Experts of a small language model: 8 layers.
Below are experts of layer 2 (counted from 0) of a mixture-of-experts language model. Rows are named router (the router's row for the expert), down (a neuron's output weights, with its number) and show model dimensions 0-223. Each number is 128 + 32 x the weight over its row's rms, rounded and kept within 0 to 255.
After each expert's rows: a language model's description of what the expert responds to; "raises" lists some tokens whose logits its average output raises strongly, later layers aside. This comes from a sample of Wikipedia text that the model never trained on.

# expert 14
router [137 138 142 111 157 100 163 172 153 152 122 112 148  84 164 133 150 113 125  95 117  98  58 152  97 112 118 162 104  64 117 142  81 106 169  97 133  97  84 181 117 179 113 224 109  72 130 122 160 137 123 124 124 171 124 157  99 128  89 140 122 168 155 157 160 105 137 166 134 175  92 102  59 106 108 177 117  94 151 113 140  81 166  90 101 153 143 175 116 137  67 158  92  69 116  96 104 102 137  76 119 126 111 147 121 164  91  99 126 146 143 204 175 101 166 162 129 118 100 146 110 142 166 151 134 140 139  84  84 134 114 136 146 105 118 137 212  90  48  36 185 115 123  66 130 132 123 133  97 130 132 106  91 104 130 111 109 107  80 133 116 122  98 110 139 151 158 115 138 121 105 146  29 147  73 209 137 145  99 160  75 140 211 111 174 115  98 100 103 146 103  98  88 141 104 136 174 146  92 153 127 144 135 146 145 144 168 132 154 177 115 112 179 129 120 117  92 135 150 145 146 117 119  95]
down1 [114 167 151 138 161 110 174  95 159 130  69 137 129 116 162 182 124 161 117 116 162 122 156  67  90 150 164 133  64 160  57  77 112 103 214 157 204 131 178 156  99  96  89 178 153  92 157 141 129 181 121 120  63 156  85  82 106 124 150 105 136 119 122  77 141 105 141 189  76 108 120 167  72  82 145 153 159 150 152 113 147 123 148 128 142  88  69 112 136 124 115 115 119 106 118 103 147 107 165 137 154 141 179  71 198  82 147 129 184 178 148 119 103 146 113  84  86 163 130  73 134 117 103  90 116 164 123 147 136 134 153 143  95 137  79  87  94 123 165 104 169 101 129 129 160 149 126 166 105  82 120 181 115 128 155 154 168 109  94 170 123 131 184  63  98 115 108 127 153 146 150 146 108 143 173 128 113 156 116  81 139 133 120 111 110 104 139  97 125  85 128 120 118 156 115 157 208 155 129 164 162 132  95 168  94 127 110 147 183  89 101  50 138 160 119  99 122 172 118 120  94  60 156 126]
down2 [145 113 122 153 153 120 112  70 116 144  98 151 110 122 179  72 141 100 128 105 129 165 149 136 124 151  98 186 159  79 186 129 174 105 111 155 117 139 166 131 100 112 113 174  52 116 161  66 122 107 152 111 201 115 138 198 171  11 124 100 109 154 108 106 194 113  97 164  97 133 104  86  89 125 132  59 113 136 126 144 110 122 142 120  85 146  84 138  61 140  88 155 114 175  92 119  99 139 108  99  64 112 145 174 143 124 126 140 107 137 138 145 144 105 107  82 120 134  88  93 114 138 104  73 168  69  83 143 105 101 120 119  61 150 112 137 150 153 156 172 131 129 113  63 136 163 113 142  95 184 123 114 131 132  98 123 123 104 118 138 100 157 153 105 169 146 101  89 194 200  69 108 142 111 141  59 145 142 121  72 128 117  98 153 117  76 194 166 107 125 110 118 130 118 110 111 177 124 111 120  90 105 100  95 101  98 187 127 114 152 163 132  61  91 115 123 139 103 176 121 101 101  88 105]
down3 [104 156 116 146 119 103 165  92 102 154 164 111 210 211 141 192 106 122 114 193 110 154 177 149 124 102   2 124 103 155 175  88 161 105 154 154 166 121 138 139 133 106 131 134  95 109 115 169 100 119  30 190  95 184 169 139 161 132 161 143 130  98 108 102 134  58  49 127 119  87 134 113 107 136 157 160 129 154 117 136 113 129  94 119  82 101 132 127 115  86  64 133 184  87 127 136 177 139 145 168 123 101 144 159 143 152 180 131 138 171 104 108 121 154 113 134 160 109 127  95 106 128  87 160 107 170 151 169 133 146 122 158 131 143 159  57 143 106 159 152 205  85 121 123 131 152 106 163 102 156 172 102 167 111 145  93 150  87 115 138 120  88 131 105 180 124 107  90 170 170  94 107 124 153 182 102 149  76 115 170 140 110  97 122 108 149 138 143  67  70 108 129 138 120 101 105 132 178 154 168 145 163 157 137 135 118 140 165 117 121 169 171  76 148 148 151 133 100  84  84 135 125 117 132]
Description: Opening brackets and dashes. Opening parentheses, brackets, en dashes and hyphens, mostly before numbers in dates, ISBNs, years and citations, such as 1794-11-25 and (2020).
raises: "tr", "under", "El", "min"

# expert 7
router [108 133 174 110 129 116  95 165 112 145 171  91 124 107 112 117 116 114 145 123 117  91  90 171  95  86 117 153 129  92  90 169  85  99 169  73 171  92  95 166 142 167  97 157  90  89 118  93 177 163 159  92 111 164 121 143  90  93 117 131 121 129 166 155 165 148 141 164 166 169  88 102  88 100  91 161 105  88 130  89 164  92 169  91  88  93  91 166  84  89  93 155 101  88  95  82  84 135  90  91 158  87 139 125 117 161  98  89 122 159 170 163 152 112 168 159 134  89 101 173  87 139 160 135  89 134 163  86  98 112  81 135 166  81 111 130 164 142  86  91 171 131  92  90 160 123 140 136  85 141  81  85  84 102 127 162 132  91  85 169 124 171  98 111 167 144 165 109 176 149 161 167  86 158  85 161 127 107  81 175  81  88 173  93 167 100 123  85  91 125  99  89  88 108  86 106 175 151  84 173 152 153  81 120 173 166 154  87 170 169 125 108 166 156 148 124 126 139 120 159 174  88  94 120]
down1 [120 130 203 109 179 104  85 144  81  93 117 147 101 119 139 189 159  93 114  73  92 102  53 155 128 116 115 152 138 132  70 168 130 133  99 146 161 124 112 145 121  97 128 175  99 163 156 167 112 111 149  98 125  92 135  90 104 110 158 114  90 110 117 130  86 116 155 155  99 108 124 157 142  57 111 142 109 149 119  93 144 122 154 137 172 118 141 156 109 144  85 165 142 114 122 156 124 141 128 110 108  99 198  89 179 141 144 137  75 117 112 138 150 146 147 130 160 136 172 123 101  90  79 169 116 118 125 119 180 115 135  97 150 161 145 158  58 169 134 145  75  84 131 133 119 113  89  68  95 100 136 164  88 126  81 197 157 149  94 107 132 133 192 147 117  77 132  94 143 132 118  98 104 131 150 121 148  87  85  96 135  87 147 183  24  82 189 177  96 124  87 159 160 157 177  88 143 145 144 141 154 140 104 152 124  71 104 151 146 144 100  82 141  96 137  87 145  79 153 171  37  51  84 118]
down2 [134 149 102 103 132 164 131  96 139 133  89 168 130 111  97 131 139  99  98 103 113 117 154 185 173 120 112 121 116 138 116 110 163 122 153 115 118 116 132 138  93 116 130  83 153 106 128 143 167 113  92 157 142 134 107 166  93  91 141 158 202 129 130 171 126 102  97  92 128 184 139  81 117 186 117 115 149  90 182 134 149 184 164 129  44 119 104 137 120  92 139 133  81  93 135 179 182  93 172 116 156 161 128 141 118 125  98 125 141  81 108 118 169 175 130 174 170 150  49 164 106 137 121 143 182 145 114  83 168 104  96 161 102  76 105 135  81 137  47  99 124 138 154 158 127 138 114 147 163 119 189 141 138 230 141 119 124 128 173 160 166 183 156 189  99 112 103  61 144 183 138 149 154  90  75 172  84 105 170 154 157 120 100  95 184  86 163 210 100  61 128 147  88 111 139 137 153 134 178  77 144 100 111 178 127 132 116 181 112 128 100 151 156 102 133 128 158 100 112 106 176 138  96 149]
down3 [109 145 111 175 147  96 153 144 184 123 143 100  92 155 134 135 192  51 192 137 141  97 137 166 144 121 131 150 127 159 137 134  71 176 186  89  89  93 107 113 225 135 181 137 102 110 180 131 105  96 140 157 158 147 144 106 138 133 106 139 148 113 135 150  89 112 175 117 196 127 127 103 143  98 165 160  87 110  90 157 144 119 138 129  87 151 126 115 170 175 118  47 153 123 120 200 184 134  69 168 155 148 152 108 126 146 135  60 178 127 118 119 115 134 118 115 138  83 131 123  70 129  83 117 104 115 126 126 119 135 136 151  73 113 119 131  36 147 114 134  91 106 113  99 114 178 150 139 127 196 134 130 172  99 129 150 139 154 179  98  84  82  87 196  23 108 170 130 143  75 110 129 117 154 141 191 112 121 140 113 100 147 163 109 122 128 152 139 106 143 167 114 148 107  85 125 131 168 128 120 215 152 181 159  94  97  93 137 153 139 122 137 119 168 179 149 154 124 155 138 114  82 108 121]
Description: Name starts, list items. Opening capitals or place names starting entries after pipes, semicolons or colons, such as France, Germany, W in WJZS, L in LGY.
raises: "ç", "eration", "ks"

# expert 19
router [109 133 172 110 132 115  95 166 111 146 172  89 124 106 113 117 117 114 144 124 118  90  90 170  95  87 117 150 128  92  89 169  84  99 171  73 170  90  94 166 143 165  97 159  90  88 118  93 173 164 159  91 111 164 121 143  89  93 116 129 121 128 167 154 165 148 140 165 165 170  88 103  89 101  92 162 105  87 131  90 164  92 168  91  89  93  91 165  84  87  95 156 101  88  94  82  85 135  90  90 157  86 139 125 117 161  98  89 123 158 171 165 153 111 168 158 134  88 102 174  88 139 162 134  89 135 165  87  97 111  82 134 166  81 111 127 166 142  85  92 171 130  94  91 161 125 140 136  85 141  82  85  83 104 127 161 131  92  89 170 125 172  98 111 168 145 165 107 175 148 161 167  87 159  85 161 126 108  83 175  80  88 173  94 167 101 123  86  90 125  99  89  89 109  88 106 175 150  82 174 155 152  81 121 173 165 154  87 171 170 126 108 166 155 149 124 125 139 120 159 174  89  94 120]
down1 [ 99 124 134 150  70 153  72 111 121 124 139  99  78 115 149 119 123 154 201 151 138 118  83 136 115 136 146 187 142  88  75 165  90 124 159 186 146 141 114 107  99 175 146  84 116 148 135  79 179 106 122  91 149 101 159 157 127 129 132  78 139 119 184 122 141  89 174 143 157 233 122 159 120 126 168 133  90  66 117 125 135 181  84 184 157 150 130 151 125 149 141  91 111  64 105 159 173  97 152 170 104 112 140 120 153 114 143 159 142 114 124 124 141  80 102 153 131  95  91 161 100 180 143  78 132 120 158 151 107 116 131 162 195 145 116 157 142 151 150 160  93 163 155  75  98  99 143 133 116 152 109 113 107 155 153  10  83 182  91 148 192 141 118 108  65 117 130 130 114 170 124 112 130 129 119 107 131 145 206 102  31 107 147 146  97 129 134 114 174 120 186 158 107 145 167 174 105 187 173 129 133 148 135 126  93 163 101 118 151  95 150 158 110 143  89  86 148 147  82 134 115 128 157 143]
down2 [ 91 136 150 101  67 194 125  74 118 164 146 112 117 113 131 157 111  96  94 113 149  98 147 116 190 122 139 150 200 106 158  83  89 142 222  98 108 129 114 160 128  90 113 109 153 130 147  64 140 113  87 110 141  78 119 202  97 146 118 132 141 125 136 162 155 102 155 118 126  92 123 158  72 155 178  66 120 177 137 188 129 123 130 117 136 127 156 162  99  66 110 115 111  93 160 121 121 111 168 142  79 154 120 168 142 164 111  89 142 155 137  62 119 148 143 132 107 123 134 172  93 186 104 134  57 132  73 135 149 143 155 135 173 135 125  78 141 130 133 166 105 132 142 131 139  99 122 130 142 184 150 160 171 140 171 116 118 194  97 140 111  64 130 162 102 104 126  89 132 160 179 117  95 167 186  85  90 134 165 197 125 112 124 112  63 121  93 165 118 108 133 130 100 147  95 143 133 131  95 195 106 155 109 100  54 175 124 219 177 155 103 106 137 125 132  70 158 150 102 115 175 121 118 106]
down3 [131 125 105 152  59 101 132 126 146 108  99  74 148 129  63 128 132 142 109 176 159  93 160 128  60 123 193 110 214  52 185  91 127  84  98 182 146 114  99  79 132 159 163  93 163 120 155 123 104 123 108 141 128 125 123 114 124  92  60 102 146 107 154  99 129  89 126  99 143 192  73 108 120 174 123 106 166 150 164 117 164 193 123 167 179 161 129 162  25  52 100 131 150 129 168 148 134 160 108 117 114 118 156 132 152 109  20 196 133 170 144  92 130 100 117  82 141 173 125 141 100 180 126 132 111 143 155 185 130  70 109 149 176  99 143  97 165 131 150 137 108 160 147 162 150 146 111  95  97 152  91 125 169 132 139 137 128 153 153 123 119 119 134 127 131 144 182  97 122 124 100 131 116 119  53 155 136  75 127 134 146 157 144 133 103  99 129 106 161 105  91 129 101 138 102 118 107 131 142 121  74 147  80 127 143 186 124 150  99 113  87  85 184 154 102 179  93 149 158 164 110 140 142 126]
Description: Mid-sentence function words. Common words and word-starts after commas, the or and in prose, such as his, which, of, North, ch, capital.
raises: "ier", "ested", "ounded", "itation", "ner", "adian"

# expert 59
router [108 133 173 110 132 115  94 164 111 146 172  91 125 108 112 118 118 113 144 123 118  90  90 169  94  87 117 153 128  92  89 168  84 100 169  72 172  92  95 167 142 166  96 159  89  88 118  93 174 165 160  91 111 164 121 142  89  91 117 130 120 128 166 154 166 146 140 161 165 170  88 102  89 100  92 162 106  87 131  89 164  92 165  91  88  93  90 166  84  88  94 154 101  87  94  81  83 135  91  90 157  86 139 125 118 160  96  88 124 160 171 166 153 110 168 159 133  89 102 174  88 140 162 133  89 134 164  88  97 111  82 133 166  81 111 129 164 143  85  90 173 128  93  90 161 125 140 136  85 140  82  86  83 101 129 161 132  91  89 169 126 171  98 111 170 144 165 107 175 148 161 168  87 158  86 162 126 107  83 174  80  90 173  95 166 101 124  85  90 124  99  89  88 110  86 106 175 150  82 173 154 151  81 120 174 166 153  88 171 170 124 108 166 154 148 126 126 140 120 158 172  89  95 120]
down1 [ 95  75 148 179 147 150 163 115 179 152 176  76 121  92 144  96 168  93 125 122 139 199 147 118 126 173 161 128 113 186 210 119 147 119 124 113 137 151 141 105 114 120  84 142 110 120 127 135  98  94  73 142 194 114  94 186 152 117 132 140 108  94 170 136 136 127 167 130 147 156 162 131 140 131  79 103 122 126 128 232 111 192 127  77  98  96 137 153 160 119 107  96 153 104  76 175 127 133 133 176 107 182 123 120 111 147 126 133  84  96 139 113 128 180  71 131  85 163 151 106 105 131  99  90 153  72 147 169 113 140 139 120 167 116 135 136 139  90 128 178 105 126 149 191 191 111 126 119 139 105 182  69 123 104 120 117  83 123 145  90 116 118 121  72 201  87 109 176 122 151 192 115 156 167  98  89 161 113  92 126  84 105 104 109 135 194 107 135 164 121 102 116 100 145 145  83 115  43  91 107 143  97 117 154 163 173 164 175 100 150 111  73 168 161 114 152 170 197 112 131 122 130 129 129]
down2 [109  95 123 170  87 135 109 140  58  85  67 131 159 101 119  82  83 174  56 129 113 150 149 127 157 144 142 185 155 148 137 104  57 144 164 100 121 116 131 124 153 151 204 113  86 162 160 129 171 124 123 180 163 172  97 130 165  96 124 189 110  87 138 134 166  78 129 204  72  89 129 152 128 113 129 138 133 184 120 178 196 128  91 152 132 151 105 116 107 129 146 102 138 141 138 134 133 156 183 124 120 126 116 167 100 137 139  85 107 148  72 159  76 183 135 101 171  98 139 182 152  93 110 165 136 107 124 105 162 112 149 164  95 104 160 125 167  97 131 117  99  99 170  98 136  99  90 140 133  65 148 143 147 202  87 154 102 173 116  83 126 199 170 124 170  67 173 160 175 135 124 155 148  73 143 166 166 117 109 167 144 120 103 115 130 110 119 166 186 110  44 142 119 113 105 109 133 118 129  97 130 173 127 144 116 137 141 182 164 136 111 173 106 143 113 151 144 103 163 117 135 145 160 202]
down3 [165 116  81 152 116  96 150 150 178 145 115 176 115 116  90 146  72 135 121 114 124 115 164 114 164 142 131 129 134  56  88 104 132 126 107 144  93  60 105  42 195 127 179 114 157 149 144 107 118 160 111 184 146 109 133  76 141 216 139 104  88 137 101 104 141 148 133 204 125 145 118 157 117 108  92 120 117 136 138 143  82 133 163 183 122 148 126 128 137 108 122 122 186  45 137 153  86 110 163 148 117 148 142 149 102 153 139 126 149  48  85 164 120 123 107 143 102  77 135 126 136 132 161 139 126 102 103 140  62 109 117 144 142 128 100 179  68 120  96 143 137  90  94  88 147  89 129 173 123 124  88 140 171 116 126 107 114 115  65 127  81 154 132 103 117 162 154 162 125 135 148 142 129 121  88 141 134 115 137 139 119 152  79  41 135 140 152 103 136 151 152 116  93 104  22 151 128 140 139 166  35 140  97 126  86 135  97 120  82 123 179 112  23 126  86 110 129 155 131 176  89  99 107  86]
Description: Common function words. Very frequent words in running prose, mainly the, of, in, a, on, at, that, plus during, within, along, support.
raises: "to", "n", "aska", "iano"

# expert 10
router [108 134 173 110 130 116  95 165 111 145 172  91 125 107 112 118 116 114 144 123 118  91  90 169  95  87 117 152 129  92  88 169  85 100 170  73 172  91  94 166 144 166  97 158  88  88 119  93 175 162 159  91 111 164 120 142  89  93 117 131 120 128 167 154 166 147 141 164 166 169  88 102  88 100  91 162 106  88 130  89 163  92 164  90  86  93  91 166  83  90  95 154 102  88  94  82  85 134  90  91 158  86 138 124 118 161  98  90 123 159 171 166 152 111 168 159 134  89 101 174  87 139 162 134  88 136 164  85  96 111  81 135 166  82 112 128 165 143  86  92 172 130  93  91 160 124 140 136  85 141  82  85  84 102 127 163 133  92  87 169 125 172  98 111 168 143 165 108 176 149 160 167  85 158  86 159 127 107  82 175  82  89 173  94 166 101 124  86  91 124  99  89  88 108  87 105 175 150  84 173 153 152  81 120 175 166 154  87 170 171 125 108 166 155 148 124 126 140 119 159 173  89  95 119]
down1 [192  95 209 114 104 142 171 133  97 170 169 135  84 104 113 100 155 168 171 142 122 129  85 133 200 154 158 114  82 171 175 109 152 135  92  77 117 119 141 138 114 130 137  93 114 124 146 152 151 161 148 125 138 123 178 111 154 191 110 193 124 163 121  71 100 169  96 126 163  90 187 115 129 150  76 108 136 106 144 176 127 126  95  78 141 152 124 100 125 126 159  86 113 145  95 162 171 132 119 148  85  93 178 122  95 192 124 104 114 141  69  84 183 104 178 133  55  67 100 132 170 146 100 137 127 123 132 152 172 133 117 144 114  85 115  96 129 108 180 157 158  50 138 127 109  88 105 135 119 149  64 102 163 112 109 161 127  88 127 123 128 143 126  97 127  66 145 100 143 132  85 143  96 153  67  92 132  85 117 120 125 116 165 126 159 141  79 123 154 112  67 167 189 124 143 107 155  97 101 101 153 186  84  96  94  67 147 125 124 149 121  84 153 182 145 105 111 124  77  45 102 134 119 140]
down2 [ 67  81 126 120 136 127 133 192 115 102 129 122 165  94 131 116 132 115 157 162  91 171 123 140 135 132 168 148 198 110 165 156 157  89  68  98  93 130 131 178 148 124 120 154 115 159 174  69 159 170 154 122 175 147 111 144  74 131 113  92 115 153  92  87 150 147 140 124 109 142 178 119 159 103  98  58 134 171 106 104 158  82  93 118  88  65 117 131  89 144 157  97  82 141 146 158 119 149 143 118 137 137 100  92 171 159 124  93 148 129  93  59 114 153 129 149 149  71 127 116  93 124  99 114 138 140 114 164 164 124 142 117 214  95  90 172 140 153  88 148 162  96  85 168 138 106 126 180 205 116 105 146 128 140 192 167  98 137 149 108 125 177 135 156  88 124 151 144 124 133 158 132 140 158 150 151  79 161 143 123 140 193 159 170 108 123 158 167 141 111 217 140 166 125  90 176 126 109 110  91  94 166 106 191  87 114 154 161 185 167 126 103 187 130 122 173 116 121 212  97 191  95 143 113]
down3 [119  79 172 132 129 132 157 122 174 123 107 125 134 124 124 127 167 120  68 145 129 154  87 185 124 117 152 111  86 134 172  82 116  60 139 123 110 132 171 138 142 149 170 133 135 142 181 202 157 180 120 132  91 127 167 122  53 188 150 121 164 139 106 205 135  68  87 170 135 149  92 164 170 141 156 129 147 191  84 182 122 130  78 111 135 136 105 142 149  71 178 158 142 195 143 142 125 170 132 143  91  94 144 122 108 155 191 130 192 152 143 176  83 132 146 117  97  94 153 135  82 106 132  66 176 143 156 100  68  96 119 171 193 114  46 145 136 113  39 107 124 144 150 124 154 126 146 138 136 142 158  98 149  79  89 133 135 155 109 109  76 135 146 101 123 105 163  98  24 115 134 138 118 123 105 140 116 112 104  68 165 158 148 134 112 144 111 162 165  96 172  99 128 125 130 123 137 132 217 143 137 107 131 145 128 140 163  81 166 114 138 101 116 120 131 115 118 109 122 173  89 124 112  94]
Description: Pronouns and year endings. Pronouns and sentence openers before verbs (it, It, There, They, them), particle out, and final two digits of years in dates.
raises: "oun", "ze", "gg", "outh", "ille"

# expert 56
router [129 126 154 125  91 117  93 190 111 168 146 125 139 109 111 100 118 135 130 119 113 104 107 122 119  90 117 159 140 118 112 162 114  96 166 124 171 129  79 171 122 142 112 167 122  79 127  95 183 128 164 113 127 149 150 121  71 115 150 151 119 141 123 126 136 139 146 145 183 145 140 109  84 101  87 152 128  81 129 104 123 132 198  67  45 133  71 152  89  91  98 116 145  97  60  78  72 133  65  81 161  99 133 115 125 180  97 133 141 125 158 209 160 153 197 148 117 125 124 155  78 101 125 131  86 127 139  28  76 116  85  99 136  99 119 151 152 114  81  93 141 135 121 126 129 139 123 117 112 152 112 116  90  90 140 150 145  86  58 181 115 131  89 144 147 125 142 123 158 141 150 150  52 126  91 219 128 119 107 166  82 100 165 116 126 105 113  63  84 142 130 127  47 137  52 122 159 123  89 132 111 131 124 146 213 177 138  90 138 175 131 109 174 129 112 127 150 146 143 122 163  83  82 126]
down1 [139 169  92 103 130 122 107  77 144 174 173 224 114 159 166 130 158 123  96 182 133 102  93 148  76 126  97 183 135 121 114 102  91 128 167 202  93 139 147 108 116 139 120 184 193 192 150 145  31 107 173 148 110 151 106 147 147 119 144 160  87 126 155 123 182  68 148  93  87 111  96 176 125 172 120 111  84 177  94 119 146  27 174 177  85 128 132 133 150 108 101 105 101 210 125  99 109 190  65 131 165 105 117 139 129  88 120 105 154 111 108 143 145  93 155  95 128 145 143  67  83 193 149 129 155 104 151 134 142  95 102 150 161 106 161 149 128 196 143 103 175 109 117 137 137 124 131 111 132 122 125 143 129 152 154 163 141 151 133  95 165 175 108 161 104  70 106 133 123  71  98  90 121 125 134  77 182 134 144 118  84 130 124 121 118 112 193 147 145 139 133 169 111 122 138 130 141  98 103 111  77  91 115 144 114 144 143  66 130 168 134 169 159 106 105 130 119 149 163  65 129 146 126 124]
down2 [211 117 155 113 101 194 160 125 125 117 132  68 167 119 136 154 113  64 187 134 180 120 166  82 151 146 135  42 145 151 113 108 122 139 131 113 111  98 129 147 102 129 102 120 121  85  96 168 117 132 171 128 163  65 141 171 149 182 161 117 111 177 139 134 103 175 143 123  93 125 114 136 172 188 188 136 191 180 154 157 144 153  97 128  73 124 171 150 125 162 117 171 139  89 106 115 122 171 115 122 150 137 188 161 134 109  97  77 143 155 100 162  59 109  98 131 133  84 157 176 160 141 163 139 160 157 184 129 100  95 116  72 124  90  75 138 119 178 186 138 171 134 131 171 105 128 129 107 149 157 110 156 129 116 151 155 161 133 124 157 163 183 124  86 154 122  96 158 111 126 144  98 161 120 111 105  92 121 116  63 211 101  80 150  90 121 112 166 108 105 107 113 124 167  74 137  79 146 109 139 178  91 141  97 133 116 176 129 132  60 200  79  86 143  90 130 110 125 141 149 111 118 178 116]
down3 [134 223 180 142 132 120 158  89 179 154  68 151 123 125  84 141 111 159 136 183 136 152 105 105  84 136 175  66 110  92 132  85  78 136 109 152  61 144 143 102  90 124 122 106 121 127 106 170 199 161 124 140 169 200 119 137 137 143 167 139 152 121 116 157 114 111 135 141 120 151 140 140 112 107 127 103 110 104 152 108  60  99 156 166  63 133 130 149 115  92 180 104 114  78 186 106 144 148 132 110 181 105 168 103 128 173  65 102 167 190 153 126 106 169 103 128 123 114 163  90  85 101 163 174 156 159 169 139 109 158 144 159 155  94 100 134 121 129  98  60  83 110  89 100 100 142 157 147 100  70 115 128 156 131 103  83 147  99 159 149 109 112 111 158 167 195 158 140 148  78 144 145 106 129  71 138 115 115  85 168 129 158 154 107 222  91  97 104  96  85 145 149 154 139 140 131 123 141 118 156 132  78 132 172 113 112  95 161  98 201 177 168  97  67 136 133 102 162 119 132 140  99  81 137]
Description: Two-digit number chunks. Two-digit pieces within longer numbers in tables, statistics, dates, ISBNs and coordinates, e.g. 2,500, 2008, −28.
raises: "oss", "ests", "um", "pts"

# expert 4
router [108 133 172 110 130 118  95 165 111 145 172  90 125 109 113 117 117 114 144 124 116  89  91 170  95  87 117 151 128  93  89 169  84 100 170  74 171  91  93 166 144 165  96 159  89  87 118  93 173 163 159  90 112 164 121 142  89  93 115 130 120 128 167 154 165 147 141 165 166 170  89 103  89 100  91 162 105  88 129  89 163  92 164  91  88  94  91 165  83  87  94 154 102  87  92  81  84 135  90  90 158  86 138 125 117 161  97  89 123 159 171 166 153 111 169 158 133  90 101 173  87 140 162 133  89 135 165  87  96 111  82 133 167  82 112 127 165 141  84  93 171 130  94  89 161 124 139 137  84 141  82  86  85 102 127 163 132  92  90 170 125 171  99 109 167 144 165 107 176 148 162 167  86 159  85 160 127 108  83 175  80  89 173  94 166 101 124  87  90 125  98  90  88 108  88 107 174 150  83 173 154 153  81 119 173 166 155  87 171 170 126 108 167 154 148 124 125 139 120 159 173  89  94 120]
down1 [131 125 122 122 136 135  84 104 167 155 103 125 154 113  61 130 101 149 136  97  55 216 150 191 107 114 109 116 158 145  83 111 148 102 114 189 136 114 126 170 181  63 145 119  93 106 182 190 163 152 108 125 137  93 163 125 150 164  90 133 136 122 113 192 122 196  95 216  90 129 128 120 129 115 136 150  97 119 132 159 147 105 104  97 105 144 145 134  99 155  96 141 104 132  84  97 134  67  95 122  72 112 133 143 127 182 116 108 109 184 142 174  91  52 124 146 135 144 142 145 123 144  96 106  53 147 127 143 167 151  79 175 157 162  57 160 155 172  99  89 152 128 139 166 160 191 111 130  88 131 128 122 162 153 123 134 129 133 179 146 132 131 101 114  98  64 139 158 133 134 136 113 117 155 117 166 169 164 196 101 126 137 123 144 128 126 142 110 157 143 133 176 119 111 123 134 138  60 154 105  71 202 143 110 147 105  89 178  92 128 132 146 132 127 138 102 114 124  89  58 121 108  51 204]
down2 [ 78 109 104 149 137  79 155  79 159  92 143 127  54 114 122 121 138 136 145  99  90 101 217  93 168 176 163 150 129 122 118 150 186  73 144 113 110 152 156  69 140 158 156 109 132 171  96 134 109 100 106  81 138 164 129 161 159 108 143 133 125 134 140 109 160  98 153 150  84 118  77 131 119 141 128 116 144  89 167  62 139 151 111 116 111  86 128  71  99 126  98  72 111 144 165 104 138 152 108 137 103 104  85 119 158 142 125 172 175 172 124 142 149 157 156 152  95 106 141  96 151 116 160 104 111 134  86  76 191 157 110 141 169 102 137 150 201 114 152  91  63 127  91 148  95 111 116 152  50  66 151 107  87 119  89 123 123 149 116 161 123  74 115 185 146 129 118 183 154 125 129 180  91 132  74  93 144 105 146 168 143 138  91 152 118 149 179  61 143 145 103  95 199 118 154 172 142 139 139  95 104 131 124 115  99 159 207 157 177  91 182 108  77 121 176 177 131 119 154 188 130 116 173 149]
down3 [148 135 170 197  42 130 160 163 129 111 147 126 134 128 190 115 121 168  73 179  96  94 114 112 133  88 200 145 111 206 161 135 112 147 148 154 166 138  52 118  95 126 154 134 113 113 137 137  75 109 111  96 167  98 139 167  65 143 112  89 132 133 179 148  89 100 110  96 112  84 109 167 133  88 131 148 173 105 118 161 113 143 157  90 122  96  98 148  86 138  88 148 103 143 126  93 140 100 157 152  95 170 136  93 182 187  88 139  92 157 148 133 156 117 151 172 129 144 130 108 136 140 101  83  76 129 103 113 163 107 105  62 120 168 102  95 117 152 141 110  73 172 143 147  67 131 121 150 156 130 155 116 155 162  89 107 117  91 172 107 156 158 130 105  92 145  85 159 131  33 148 106 127 110 148 114 155 173 110 136  64 115 113 121 152 143 105 117 124  49 132  96 109 130 141 173 112 151 165 158 159 159  87 138 118 100 211  46 117 157 138 116 172 131 129 113 173 140 116  84 119  98 190 173]
Description: Sequence adverbs, misc fragments. Temporal and additive adverbs like later, also, prior, soon, recent, plus scattered name and taxon openings (Aud-, Animalia, Ep-) in lists.
raises: "ries", "ulture", "ments"